From a checkpoint of a small mixture-of-experts model trained on Wikipedia.
Size: 13 layers, width 320, vocabulary 7085, 56.1M parameters.
Experts: 64 experts in each of 6 layers, 160 squared ReLU neurons an expert, 4 picks a token, a softmax router, a shared expert of 256 neurons.
Training: a variant of Muon for the experts, 219M tokens, 6690 steps.
Below are experts of layer 9 (counted from 0) of a mixture-of-experts language model. Rows are named router (the router's row for the expert), down (a neuron's output weights, with its number) and show model dimensions 128-159. Each number is 50 + 10 x the weight over its row's rms, rounded and kept within 0 to 99.
After each expert's rows: a language model's description of what the expert responds to. This comes from a sample of Wikipedia text that the model never trained on.

# expert 58
router:45 51 51 53 33 56 46 47 44 43 32 38 54 57 34 39 53 47 49 62 54 51 57 41 54 53 55 59 42 49 42 49
down0:41 51 78 48 30 63 51 48 34 47 34 44 46 48 55 51 37 51 46 47 38 57 57 58 39 47 45 53 46 50 36 58
down1:31 43 51 50 55 50 76 50 60 61 51 28 50 44 47 70 36 55 49 61 57 52 43 43 51 58 53 35 47 61 55 37
down2:50 46 42 45 46 43 64 44 60 50 56 46 44 56 69 50 55 56 63 68 51 65 42 39 35 57 53 61 79 55 43 42
down3:52 57 55 44 58 73 55 42 71 60 50 47 25 49 39 45 43 63 48 46 57 55 38 61 44 55 58 37 42 57 58 69
down4:53 45 54 54 38 57 50 43 51 46 56 76 63 67 69 40 47 60 61 48 61 55 58 50 64 57 53 49 34 48 45 37
down5:54 36 60 54 38 53 49 48 73 63 50 45 54 61 38 28 52 61 53 59 44 53 56 49 44 58 53 42 41 55 43 48
down6:50 57 56 50 49 32 56 47 51 54 54 47 65 35 54 48 50 51 48 51 41 27 55 66 32 46 78 56 75 64 48 48
down7:57 44 53 52 34 74 52 34 54 22 62 53 57 37 48 48 53 55 40 62 40 46 67 40 45 47 46 52 56 52 59 61
down8:58 60 49 37 42 42 55 51 24 43 46 52 54 58 55 59 62 43 54 56 38 54 38 31 47 40 49 55 52 53 47 34
down9:35 56 53 39 42 54 45 48 46 22 34 51 45 63 46 52 50 46 40 48 66 42 35 48 29 52 39 63 27 66 38 52
down10:43 41 47 53 63 58 55 46 48 46 38 47 49 55 24 33 54 30 45 43 52 65 47 48 31 54 63 50 35 56 42 52
down11:48 62 58 41 45 52 44 64 36 49 57 49 54 67 35 49 41 44 51 66 61 51 36 66 63 60 41 51 43 57 51 59
down12:61 71 37 40 48 51 59 41 59 41 47 52 46 45 45 35 52 44 42 57 46 55 28 65 50 63 61 60 45 60 57 48
down13:47 43 65 47 38 54 50 49 51 69 62 29 52 37 29 45 61 43 25 39 63 55 48 55 46 53 48 46 36 51 48 52
Numbers, ordinals, addresses. Number pieces in addresses, dates and tables, such as 121 East, 10:00, plus ordinals and superlatives like first, last, largest, and sq.

# expert 24
router:56 50 42 60 40 48 36 55 44 59 47 37 46 56 31 54 44 56 40 44 57 49 45 50 53 41 74 49 40 51 36 46
down0:28 47 52 30 38 56 42 58 35 40 44 51 47 42 55 50 35 51 50 53 52 30 63 67 51 61 56 40 42 39 54 38
down1:38 43 39 50 40 59 55 62 53 44 53 49 55 56 43 65 29 69 33 59 66 49 52 53 37 64 50 38 48 62 37 52
down2:63 38 55 49 50 42 58 41 48 28 48 47 45 49 53 47 41 51 55 61 60 58 36 37 56 58 56 58 54 45 51 53
down3:60 56 64 31 54 49 65 44 65 46 55 54 46 50 35 41 29 53 52 57 41 57 32 46 44 57 47 60 51 50 53 52
down4:42 67 70 39 60 65 48 44 48 47 53 64 64 69 50 27 36 34 42 46 59 37 41 57 51 49 61 54 60 45 39 34
down5:51 26 60 54 35 49 63 47 48 44 39 30 50 46 33 52 66 56 49 33 58 56 57 50 55 50 42 64 28 54 54 58
down6:53 54 69 38 34 31 29 57 46 57 39 52 49 39 50 41 45 63 54 33 42 39 53 59 26 51 66 44 60 39 65 55
down7:46 20 39 34 45 50 50 37 55 52 61 63 46 62 40 42 60 49 36 59 74 50 40 42 46 45 44 31 54 42 55 44
down8:56 42 47 44 54 38 60 39 49 55 59 50 63 70 39 41 42 63 48 44 38 50 55 28 38 35 47 55 53 47 61 49
down9:45 57 56 50 48 43 48 55 36 21 33 47 50 67 66 51 37 50 45 41 59 44 45 38 49 44 54 48 53 51 24 58
down10:60 53 61 63 39 58 40 45 49 44 43 57 56 45 41 49 47 37 37 46 63 43 33 49 45 54 57 49 47 68 58 44
down11:54 58 63 46 41 48 49 70 47 53 58 50 40 41 66 45 58 43 42 55 45 50 36 71 57 62 37 47 56 69 61 52
down12:61 62 52 29 44 47 48 36 35 53 56 64 49 51 58 55 55 59 37 55 37 58 34 50 55 60 52 63 52 37 53 59
down13:41 43 54 45 56 27 52 42 31 63 68 48 57 48 56 39 55 57 43 57 55 51 43 62 56 42 35 47 41 38 59 52
Infobox keys and subjects. First pieces of infobox field names after a dash, such as Kn-own, In-strument, Services, plus sentence-start He or It and past verbs like was, had.

# expert 6
router:65 54 42 41 58 42 54 48 58 50 65 54 36 35 72 65 63 58 61 34 49 46 40 49 51 42 50 32 63 33 53 62
down0:46 32 60 43 34 53 45 53 41 43 37 40 63 50 49 51 28 27 49 44 38 43 38 73 67 60 59 37 54 54 39 60
down1:46 20 49 41 57 57 53 48 44 55 60 39 52 64 48 76 32 64 34 47 53 33 36 51 46 43 44 43 43 56 40 60
down2:56 63 51 55 44 50 53 30 46 45 43 57 49 55 69 60 55 52 60 49 59 48 35 42 39 48 41 62 53 56 65 48
down3:59 50 65 46 48 59 52 51 52 55 58 69 53 59 36 46 43 37 56 57 46 37 52 54 52 54 53 54 32 65 48 62
down4:38 51 60 56 42 46 37 41 49 42 57 40 45 65 64 49 41 52 53 35 50 43 43 45 50 50 55 47 35 34 46 34
down5:55 52 41 49 48 48 42 41 69 72 44 33 47 56 38 32 55 43 45 58 57 53 54 53 30 41 36 45 40 45 46 48
down6:55 38 62 35 35 50 51 53 54 60 44 49 60 34 38 51 25 54 58 35 33 35 49 62 37 44 45 39 77 39 70 40
down7:49 43 58 28 41 32 64 52 63 53 51 61 49 49 43 49 61 40 44 66 56 50 53 40 39 40 41 43 47 46 54 54
down8:58 60 53 49 42 37 52 40 55 42 54 62 51 76 33 50 61 43 48 47 38 44 55 38 51 53 58 61 45 39 35 45
down9:55 51 57 60 49 51 50 64 57 38 52 37 62 58 54 51 38 55 47 43 72 53 43 32 49 57 52 57 35 50 38 58
down10:46 46 44 41 45 54 44 28 54 36 50 63 59 58 38 39 50 38 41 50 53 61 35 50 43 57 83 28 32 65 56 30
down11:65 60 51 38 38 62 69 53 56 36 61 47 60 57 32 62 60 68 46 59 54 48 43 65 52 62 50 47 48 59 56 54
down12:59 65 46 40 55 52 42 43 51 45 51 43 44 56 69 48 46 37 39 55 31 47 36 59 46 46 48 60 46 47 59 60
down13:51 53 36 54 44 47 34 72 44 56 61 59 49 50 54 33 50 48 54 49 61 62 63 58 33 51 30 54 40 41 43 50
Early word fragments. Short pieces near the start or middle of a word, often after a prefix piece, such as nin-et-eenth, Tor-on-to, re-election, inter, requ.

# expert 45
router:48 43 42 35 60 35 59 23 48 53 28 54 45 42 34 45 60 46 48 60 41 36 42 64 58 54 66 44 67 55 34 53
down0:48 44 64 45 44 40 48 34 48 33 42 42 51 60 50 55 49 47 48 57 35 51 47 66 35 63 50 47 43 49 50 55
down1:53 46 62 56 47 42 59 62 52 56 40 39 40 44 49 58 42 56 52 48 46 42 42 46 47 60 63 46 58 60 34 36
down2:61 40 39 44 42 57 68 45 60 32 45 47 50 58 59 57 41 41 71 43 62 61 41 46 49 39 51 57 50 66 57 50
down3:44 57 41 52 63 58 65 51 46 59 65 52 50 48 32 47 46 54 41 56 51 59 41 48 45 63 54 57 51 22 40 56
down4:42 59 41 43 41 43 40 31 55 42 45 54 41 64 46 51 41 50 58 40 52 32 47 34 42 42 56 51 53 39 48 23
down5:54 50 50 58 48 48 48 43 55 74 68 28 50 63 47 44 55 56 42 45 43 32 55 50 51 41 47 57 30 40 55 50
down6:56 73 47 47 57 31 46 51 45 48 48 73 65 42 63 44 46 46 47 54 38 47 52 62 44 38 53 43 50 32 64 49
down7:42 37 47 45 49 58 36 31 51 34 46 62 57 63 48 50 56 33 51 53 53 69 52 50 32 43 39 54 46 31 45 52
down8:66 52 53 32 48 51 49 33 35 37 54 39 61 58 64 62 39 52 33 47 26 40 65 49 68 53 52 55 51 49 64 57
down9:49 53 55 50 64 44 57 44 45 37 36 41 64 66 57 47 37 49 45 36 54 43 42 37 41 44 34 48 39 51 36 62
down10:46 42 31 62 57 62 42 27 58 50 69 46 47 63 45 46 61 30 47 45 67 49 56 50 26 49 68 59 38 53 49 46
down11:56 51 53 35 46 45 60 59 64 54 74 47 54 49 44 42 52 67 58 67 47 38 29 68 63 73 63 52 44 58 50 50
down12:53 70 43 60 42 50 43 52 48 58 56 38 50 54 64 60 59 45 41 43 42 52 41 54 34 62 53 61 37 32 60 43
down13:65 44 55 41 44 32 39 56 52 50 62 41 50 46 41 30 52 45 34 59 44 46 63 46 41 38 34 48 30 45 56 51
Hedging adverbs, word middles. Hedging and modal words like may, often, generally, usually, according, plus inner syllables of long words such as Pseud-om-onadati, Scre-en-play.

# expert 54
router:53 52 44 49 60 39 46 59 66 54 58 60 40 63 45 50 55 31 32 39 46 53 44 51 38 43 63 49 46 48 67 32
down0:29 36 60 53 50 55 52 57 38 53 37 53 66 54 50 55 46 36 55 37 33 49 41 57 44 58 57 55 34 57 38 49
down1:38 26 40 60 44 50 53 56 39 54 50 49 61 62 55 64 36 61 56 49 61 56 48 51 45 58 65 42 53 57 50 44
down2:49 45 62 33 46 52 57 38 56 48 61 54 63 59 43 52 54 59 69 54 48 51 24 39 51 52 47 55 55 63 41 44
down3:54 46 63 39 54 64 60 58 47 39 67 43 56 45 32 35 48 53 41 46 63 63 32 51 57 62 43 48 62 37 56 36
down4:54 44 52 35 39 48 31 35 51 44 66 60 54 57 58 44 51 40 42 36 44 42 56 32 43 42 51 34 53 36 41 33
down5:54 39 55 51 48 44 57 53 54 55 66 45 54 57 46 50 52 40 57 56 52 42 40 35 46 41 38 58 32 48 47 49
down6:70 47 57 51 49 18 32 36 46 51 39 54 50 32 51 48 42 48 35 51 32 37 41 41 53 52 63 55 56 43 56 44
down7:62 39 51 51 61 62 65 38 47 47 58 58 44 57 49 34 54 19 40 69 67 35 36 52 36 40 42 35 37 44 65 49
down8:41 62 50 51 62 32 45 38 35 30 71 38 60 68 39 46 56 57 50 48 36 49 56 46 49 54 54 56 58 57 46 50
down9:65 51 48 48 61 36 66 48 35 30 47 32 75 61 64 50 34 59 41 48 43 50 47 53 45 56 47 48 54 53 38 53
down10:60 48 48 50 56 56 52 32 50 63 43 60 50 46 37 39 49 37 30 56 37 56 51 42 43 62 74 32 46 76 52 40
down11:37 66 70 35 37 49 64 71 40 51 63 49 48 56 49 51 51 55 50 64 48 41 50 68 52 60 50 55 62 56 72 38
down12:59 58 48 39 63 57 54 44 49 27 33 57 38 53 45 43 51 45 42 35 41 56 42 68 47 57 45 63 53 54 69 57
down13:51 53 52 47 55 36 48 63 47 48 63 54 41 32 39 61 64 43 49 53 57 45 34 51 51 35 40 48 57 51 46 60
Numbers and election tables. Small numbers, semicolons and slashes in tables, especially election results and sports, such as INSEE/Postal, medal dashes, and date days.

# expert 49
router:51 55 54 49 49 40 54 46 32 56 64 51 55 48 58 48 54 35 55 30 48 40 46 54 43 27 33 46 48 57 42 49
down0:52 37 60 49 50 61 45 51 37 47 38 67 51 59 53 56 34 35 51 53 33 45 59 41 49 57 48 50 42 34 45 62
down1:54 26 66 31 39 49 67 67 34 51 51 55 47 68 38 53 41 69 63 49 41 36 40 63 52 60 37 44 51 63 34 39
down2:34 49 53 52 54 51 74 35 68 45 55 53 47 38 55 39 55 42 53 51 61 65 53 37 52 50 45 67 49 34 59 40
down3:55 54 53 54 60 56 66 56 62 57 64 60 45 52 33 48 35 44 38 54 52 59 62 41 42 56 52 44 42 47 51 59
down4:36 42 57 56 35 68 26 55 53 35 37 54 64 59 58 46 42 47 61 52 63 39 54 50 39 44 55 59 48 49 44 47
down5:53 52 58 57 46 58 66 41 63 63 76 41 46 45 40 47 52 46 51 53 55 31 50 58 55 37 39 58 39 39 58 67
down6:64 54 62 54 41 28 49 56 45 52 33 40 66 46 49 41 45 57 56 58 42 47 48 56 43 50 71 38 74 43 52 52
down7:37 36 56 30 45 44 42 43 42 25 48 66 52 63 52 60 66 42 48 42 51 46 43 24 29 42 57 37 55 53 37 62
down8:53 48 48 51 52 49 55 44 49 42 51 51 50 80 55 55 34 59 44 51 40 50 47 30 51 55 50 70 41 41 50 47
down9:58 51 60 51 51 43 44 60 49 41 41 39 47 60 53 44 47 41 52 40 66 41 38 49 49 37 57 51 53 53 41 51
down10:69 63 41 37 56 53 56 53 69 61 50 47 56 33 56 40 64 35 41 47 47 46 63 62 33 34 70 47 33 69 59 36
down11:49 59 61 51 60 72 45 50 46 41 60 47 49 41 57 53 49 50 55 49 50 41 29 69 61 66 52 57 49 61 54 44
down12:60 53 44 42 44 64 38 37 42 49 46 36 43 61 56 39 50 33 41 48 51 54 50 59 43 60 33 59 62 43 55 57
down13:60 37 55 31 46 34 48 60 57 44 73 34 37 53 47 60 44 60 51 56 51 51 45 41 39 47 45 47 37 29 60 60
Prefixes and connectives. Verb stems and prefixes after was/to/he such as sub, super, invol, rece, plus "Meanwhile" and "somewhere" in plot summaries.

# expert 30
router:57 36 56 69 57 38 48 50 37 56 41 64 42 63 41 34 58 35 56 50 42 41 48 51 42 42 51 38 44 49 38 45
down0:44 48 58 49 33 59 42 53 44 45 39 35 38 60 46 50 55 49 37 36 38 38 60 63 41 60 61 50 45 53 28 52
down1:40 37 58 69 47 57 58 47 50 42 40 33 41 80 36 61 63 55 50 62 39 30 53 41 35 57 49 69 56 56 42 49
down2:49 62 55 42 42 62 47 48 86 34 48 52 35 57 69 42 60 52 60 41 54 49 39 37 31 51 46 67 69 50 54 57
down3:52 53 55 50 54 49 46 37 66 25 61 58 49 57 60 35 48 45 48 58 56 52 65 48 47 66 40 64 76 39 41 53
down4:41 63 41 39 49 53 30 40 49 51 52 51 60 57 37 38 47 54 54 57 64 35 62 55 47 48 45 51 30 38 47 20
down5:50 46 55 68 52 33 43 63 62 60 53 42 51 52 35 60 39 59 42 54 55 50 59 38 54 52 50 42 26 52 26 46
down6:46 67 39 54 54 38 59 51 51 57 39 46 64 49 51 49 41 67 48 29 55 24 36 47 33 46 64 41 46 47 54 65
down7:46 36 49 40 36 43 65 39 62 36 55 67 45 52 65 54 44 48 56 58 59 56 54 31 23 52 49 40 56 41 23 50
down8:61 54 52 49 54 29 71 27 37 46 53 46 58 61 40 74 44 46 38 52 43 51 62 35 40 43 47 51 63 39 41 54
down9:63 48 47 68 51 38 44 59 54 48 47 41 67 64 50 47 34 53 42 38 74 44 39 42 41 56 48 53 37 45 38 52
down10:73 56 51 48 38 66 50 58 60 51 49 37 49 56 56 29 51 20 39 41 50 54 65 57 44 49 60 41 23 61 47 33
down11:39 40 57 35 42 54 54 56 56 31 63 61 54 61 36 50 56 45 45 57 40 55 49 73 77 65 51 38 62 54 57 37
down12:56 53 35 39 50 51 37 45 48 34 50 43 50 42 49 48 65 59 54 50 27 77 42 59 32 51 58 55 40 50 64 42
down13:51 41 40 39 45 43 53 45 46 58 71 45 39 55 35 57 52 51 44 51 44 55 53 50 36 45 49 36 38 42 57 42
Mid-word consonant clusters. Consonant pieces inside names and words, often Spanish or other foreign ones, such as Mont-g-omery, Or-tig-as, Azer-b-aijan, In-sec-ta, colon, settl.

# expert 13
router:36 58 58 45 40 59 62 49 57 48 47 54 51 38 58 34 47 59 45 43 52 41 47 64 47 54 49 28 42 57 53 55
down0:36 48 44 48 29 62 49 60 29 38 41 46 51 48 55 49 32 61 45 59 49 39 65 49 53 57 54 33 64 61 38 62
down1:41 34 45 59 24 69 67 49 42 38 46 52 57 60 56 68 61 43 32 56 51 46 47 50 44 43 63 48 57 50 35 36
down2:45 52 43 52 44 69 63 39 55 43 52 36 38 42 49 51 61 61 48 49 52 58 19 43 39 52 40 71 39 36 62 42
down3:45 65 59 47 46 56 72 51 49 23 77 53 39 69 42 43 50 48 54 61 57 57 46 52 41 55 57 53 64 39 31 52
down4:45 64 46 57 30 49 36 47 44 36 69 55 66 64 56 37 53 62 60 49 58 44 55 64 57 42 42 50 48 45 50 27
down5:60 38 48 70 39 46 58 61 69 49 53 43 54 52 38 44 66 16 40 43 53 52 67 58 45 45 45 65 22 34 42 57
down6:46 69 67 48 39 41 41 69 39 45 60 33 73 30 57 45 53 55 45 40 37 41 33 52 44 37 59 42 54 65 38 57
down7:57 39 50 28 61 55 49 38 47 35 47 56 69 56 52 62 61 45 45 51 52 48 52 37 34 25 51 40 46 45 50 47
down8:64 33 57 42 37 52 52 25 52 37 56 48 57 74 42 58 44 63 38 65 44 61 54 39 40 49 51 56 28 47 46 55
down9:41 58 45 48 59 50 51 64 38 35 32 56 67 60 58 44 44 49 45 42 54 45 40 31 39 27 41 49 54 61 52 44
down10:68 49 33 54 32 56 58 37 42 60 46 43 56 42 35 46 52 50 44 43 56 60 37 44 38 52 57 58 46 48 50 24
down11:37 60 55 45 46 60 49 57 60 49 70 48 48 44 49 54 45 50 64 58 44 46 43 74 58 49 37 66 48 50 69 42
down12:50 60 42 41 53 60 54 29 59 59 39 39 40 56 60 55 55 42 44 48 46 57 56 75 45 63 57 48 44 43 64 54
down13:60 48 43 36 52 43 62 61 47 54 80 63 48 42 39 36 54 51 31 61 52 53 45 39 50 38 64 53 41 40 37 44
Team nouns, table units. Collective nouns like team, teams, band, members, FC, and opening parentheses or unit labels inside stats and infobox tables.

# expert 44
router:48 41 48 59 45 41 33 57 42 41 55 72 55 41 50 56 37 46 58 39 54 57 49 60 40 43 48 43 66 42 42 49
down0:48 54 54 33 30 49 38 40 40 58 46 55 41 68 37 48 40 45 44 60 50 37 55 56 44 70 47 52 31 55 33 55
down1:43 26 42 54 34 44 65 53 60 39 36 37 61 60 48 67 32 62 64 66 49 34 44 58 36 61 56 47 49 54 44 64
down2:41 40 42 47 33 47 60 47 69 56 50 41 41 60 43 52 68 69 59 54 67 60 33 36 38 73 48 44 69 51 54 51
down3:57 43 50 42 51 68 66 49 70 41 43 60 52 53 46 41 42 32 53 44 63 42 49 48 43 63 60 49 51 53 54 45
down4:36 67 44 56 45 59 38 34 47 31 44 49 42 77 58 56 54 45 54 36 61 49 62 63 42 41 69 42 63 54 46 30
down5:54 55 38 41 35 49 55 45 62 59 59 46 33 47 45 38 51 41 50 44 59 37 51 44 48 39 48 52 48 41 51 36
down6:72 61 55 41 49 24 28 53 36 60 49 51 58 50 51 48 53 60 31 36 37 56 44 37 54 47 67 42 41 66 67 57
down7:54 28 51 51 45 69 34 41 50 36 37 72 31 64 48 30 62 48 55 45 56 64 65 46 57 61 53 42 34 48 46 48
down8:50 57 46 42 33 50 58 39 51 39 62 44 50 64 62 75 68 49 51 37 42 29 35 34 42 56 72 42 56 41 48 52
down9:59 48 39 62 48 48 62 60 64 46 64 26 55 47 44 54 42 42 40 32 64 50 62 59 56 52 58 51 57 46 48 59
down10:59 51 37 55 52 60 57 46 52 38 44 49 55 49 56 51 46 47 47 47 51 47 52 46 36 31 62 42 38 53 64 49
down11:52 51 52 39 41 49 54 57 51 57 52 49 43 68 54 50 64 39 45 55 45 49 47 78 63 58 57 53 53 47 62 30
down12:46 63 45 50 66 57 54 52 48 63 63 52 50 39 64 36 52 58 31 58 31 57 49 58 43 61 47 52 61 38 51 66
down13:59 54 52 33 39 26 34 59 39 58 54 50 38 54 56 44 44 39 38 60 43 63 51 50 37 30 33 49 45 38 68 49
Mid-word consonant pieces. Short fragments right after a word's first letters, in names and ordinary words, e.g. Agg.Tooltip, Offshore, guarantee, embassy, Dancer.

# expert 47
router:62 72 43 68 57 52 48 51 63 53 39 26 56 52 40 76 43 42 45 32 53 39 54 48 53 49 47 47 50 59 55 44
down0:29 40 68 52 41 72 47 47 48 49 40 49 53 40 45 67 39 45 54 52 43 54 52 76 50 67 46 44 32 28 42 59
down1:36 23 41 47 44 50 60 48 42 62 52 57 46 48 35 66 33 61 44 50 54 37 48 51 36 46 62 45 52 54 42 52
down2:54 57 46 56 40 53 65 48 54 41 58 37 47 57 44 41 54 51 54 56 33 55 23 53 56 52 54 65 53 53 61 42
down3:45 54 55 44 58 45 54 42 64 60 47 60 61 32 36 49 43 66 47 70 49 61 33 41 30 58 46 42 42 59 51 56
down4:49 37 56 48 46 54 31 58 39 53 60 52 78 50 57 34 35 47 53 49 50 26 50 71 46 48 56 56 43 42 48 32
down5:52 33 31 51 40 35 66 38 69 64 47 32 55 41 40 40 50 54 53 49 52 48 55 46 61 45 42 53 29 42 74 53
down6:65 66 39 47 43 38 44 55 47 46 38 39 54 50 42 27 39 60 61 51 43 38 61 51 39 35 62 53 52 48 68 49
down7:47 37 52 45 40 53 56 46 39 49 54 47 47 43 49 46 68 51 51 58 57 53 63 61 46 46 55 51 56 31 36 35
down8:35 52 65 53 46 43 41 44 45 37 53 63 45 54 23 65 53 52 40 54 40 52 42 39 57 39 48 45 44 43 46 39
down9:47 66 53 52 59 49 31 61 55 43 58 31 56 61 61 51 41 63 43 48 44 40 43 46 51 52 48 55 51 61 32 45
down10:52 50 39 50 59 58 42 49 49 49 41 61 50 40 61 27 48 24 16 49 50 51 45 55 41 61 56 49 45 74 56 55
down11:48 46 44 34 51 58 49 66 44 46 64 49 54 61 53 60 54 54 61 65 58 43 40 74 62 52 46 44 51 60 61 47
down12:58 70 61 51 58 48 56 50 52 54 38 43 50 47 47 57 44 40 29 55 32 67 52 61 46 61 60 73 56 61 57 57
down13:53 49 38 54 42 49 57 36 47 62 48 38 48 55 43 49 61 45 46 44 58 51 51 48 36 35 31 52 47 50 54 43
Infobox and table labels. Field labels and column headers in infoboxes and tables ending before a colon or pipe, like Defunct, Motto, Successor, Took office.

# expert 20
router:53 67 53 35 57 39 53 45 47 50 44 57 51 45 54 48 45 33 74 61 42 50 51 58 53 44 49 42 53 54 62 71
down0:62 35 60 57 53 47 45 55 37 40 34 42 42 57 49 48 52 38 41 53 59 31 54 64 41 60 55 54 35 45 43 68
down1:48 35 57 43 44 50 60 48 42 55 58 47 45 45 37 82 56 59 47 69 58 34 30 47 48 55 62 52 50 50 51 38
down2:67 45 63 57 55 54 50 55 59 40 42 51 41 35 49 48 34 62 64 56 62 65 23 49 43 66 50 62 58 46 56 46
down3:47 46 53 51 58 48 49 38 78 42 58 37 37 57 38 41 37 56 48 61 40 44 51 47 56 63 53 50 45 61 42 58
down4:40 39 68 56 33 53 42 37 43 48 52 56 66 61 55 32 42 39 66 34 56 36 64 60 45 37 50 53 44 41 40 23
down5:57 36 50 51 46 47 53 49 67 59 56 51 56 57 35 46 67 50 51 56 50 52 54 39 44 46 53 64 36 41 47 42
down6:72 46 61 44 47 42 44 50 54 55 42 45 60 40 44 41 45 54 46 46 63 34 48 31 42 36 56 44 68 38 51 59
down7:47 36 51 45 60 40 61 38 37 54 56 63 71 57 46 75 48 33 55 48 60 43 54 37 52 34 53 57 66 54 37 59
down8:60 52 61 48 55 36 53 23 51 36 61 59 53 60 53 49 63 54 44 51 39 59 50 58 45 52 42 40 46 43 32 55
down9:67 55 49 40 52 45 38 46 53 36 41 32 65 56 53 55 43 45 38 46 60 48 47 33 51 56 52 38 40 60 47 68
down10:49 60 56 43 46 59 48 49 39 50 54 45 57 46 47 50 57 36 43 27 48 62 44 58 29 68 65 55 42 53 53 55
down11:52 75 55 20 47 69 51 65 56 41 68 42 46 60 54 40 61 36 63 50 53 34 44 54 56 67 39 50 48 44 87 46
down12:49 84 32 58 61 44 44 43 48 46 44 39 46 46 57 49 45 58 33 35 47 66 58 46 64 63 55 75 40 57 53 48
down13:52 58 45 44 41 44 52 52 41 60 53 50 40 45 58 49 73 42 44 38 54 58 44 28 41 40 47 37 40 32 53 57
Copulas and name pieces. Linking verbs was, is, were, being after a subject, plus fragments of Indian, Japanese and other foreign names and places, e.g. Okinawa, Raj.

# expert 32
router:49 30 42 54 40 45 56 55 73 47 59 66 37 37 36 55 57 49 64 50 47 57 45 57 44 37 59 36 78 43 36 66
down0:44 45 55 42 50 56 53 63 43 53 45 49 55 42 23 48 38 46 38 52 48 38 37 50 39 69 43 47 35 44 40 45
down1:51 32 54 44 32 47 63 46 55 53 53 38 69 61 41 61 48 57 58 54 48 39 41 55 46 52 47 46 57 72 45 45
down2:41 52 57 39 40 44 52 24 58 35 60 47 33 59 58 55 66 53 65 46 54 66 30 38 47 67 51 72 66 57 42 51
down3:48 55 63 56 55 50 56 48 66 50 66 56 62 49 44 44 44 56 61 64 54 40 37 59 55 54 47 61 58 49 42 57
down4:37 48 47 61 58 37 44 49 54 47 54 64 47 56 48 44 39 34 47 52 72 58 60 50 48 35 66 59 51 62 49 29
down5:50 47 30 60 39 42 52 37 72 62 70 40 60 68 37 56 46 41 40 63 77 31 57 52 48 38 52 63 46 49 55 59
down6:61 57 60 47 52 44 47 68 53 56 45 48 54 39 52 35 43 63 48 50 38 49 46 68 47 35 66 43 55 61 50 48
down7:41 40 54 33 36 54 60 51 57 20 49 77 59 56 49 42 59 46 59 55 51 28 43 40 29 32 57 56 44 50 59 52
down8:53 38 51 46 65 37 60 33 44 42 60 48 47 44 28 51 52 62 35 56 32 55 51 44 43 38 41 49 47 47 45 26
down9:45 39 52 53 70 28 65 49 59 42 55 38 58 67 65 50 40 58 41 59 49 57 54 52 43 53 41 49 46 36 60 67
down10:47 59 51 54 61 50 60 43 39 51 46 56 65 52 60 45 61 40 28 44 51 56 60 50 41 42 56 59 43 62 45 47
down11:47 45 54 46 40 65 38 45 50 55 59 43 50 60 38 56 51 47 62 60 43 43 54 57 64 57 47 50 68 47 51 40
down12:34 59 58 45 49 51 51 47 55 47 63 44 40 40 69 54 63 55 37 57 38 55 50 62 39 57 58 62 51 37 50 51
down13:54 56 58 41 37 40 45 53 35 54 66 45 45 59 52 49 45 54 45 58 49 55 52 38 47 52 48 51 48 37 55 47
Table dividers and word starts. Markdown table separator rows, the word his, and word-initial pieces of longer words, e.g. ab-bre-viated, A-ver-age, Ben-ch press, Phylum, Died.

# expert 23
router:51 44 45 50 58 51 31 57 46 40 73 59 34 69 47 53 60 51 44 38 56 65 69 47 38 53 56 38 51 55 32 51
down0:49 44 62 49 27 56 49 48 41 45 57 65 60 52 49 50 36 49 42 45 29 42 63 58 46 53 37 51 40 48 38 53
down1:47 41 56 56 40 49 53 40 54 52 60 58 74 61 47 56 58 36 39 60 55 27 37 49 31 54 62 50 44 61 48 52
down2:47 57 38 50 40 45 57 32 43 47 66 51 42 52 48 56 38 64 51 47 49 53 28 37 47 64 48 55 48 49 79 61
down3:51 63 58 38 38 67 55 52 52 45 63 64 68 59 48 38 53 40 51 62 57 39 55 53 50 62 46 58 56 37 52 49
down4:58 56 53 47 41 63 37 43 43 37 43 50 57 42 42 48 48 39 50 54 46 39 60 51 42 35 46 39 47 31 53 36
down5:55 38 50 46 31 57 53 57 60 39 60 56 51 55 42 44 60 46 60 41 55 28 65 43 37 38 42 70 33 48 49 56
down6:61 57 49 52 34 40 41 53 49 53 42 45 41 44 29 40 49 60 40 33 54 50 45 50 33 30 45 38 44 55 64 57
down7:36 29 59 46 51 47 33 45 50 56 28 63 41 54 35 36 50 45 48 58 51 49 55 51 56 45 36 53 40 44 34 46
down8:72 42 45 40 60 36 68 34 38 41 50 48 51 60 42 59 60 60 44 51 51 43 51 51 37 51 57 45 60 63 50 50
down9:52 55 51 38 60 67 47 49 49 28 53 42 60 55 46 52 55 49 51 47 49 41 38 37 47 65 50 48 52 52 25 51
down10:55 48 40 37 53 46 47 53 59 50 51 53 30 38 29 41 69 24 45 50 64 63 60 53 40 62 73 34 51 60 48 52
down11:44 58 67 41 53 55 49 69 57 46 50 55 57 70 52 64 52 56 58 73 52 52 35 70 52 55 44 44 50 64 54 50
down12:48 62 75 43 49 54 45 38 42 42 49 49 51 43 55 44 57 62 39 56 48 64 31 49 51 51 52 63 57 57 74 62
down13:67 36 39 45 67 35 53 58 37 60 60 42 36 45 42 46 64 46 47 47 47 54 49 46 47 46 50 63 41 50 43 49
Awards, headings, table structure. Table pipes, heading markers and the ending words of names of awards, institutions and events, such as Arts Emmy, Award, Committee, ==Charts==.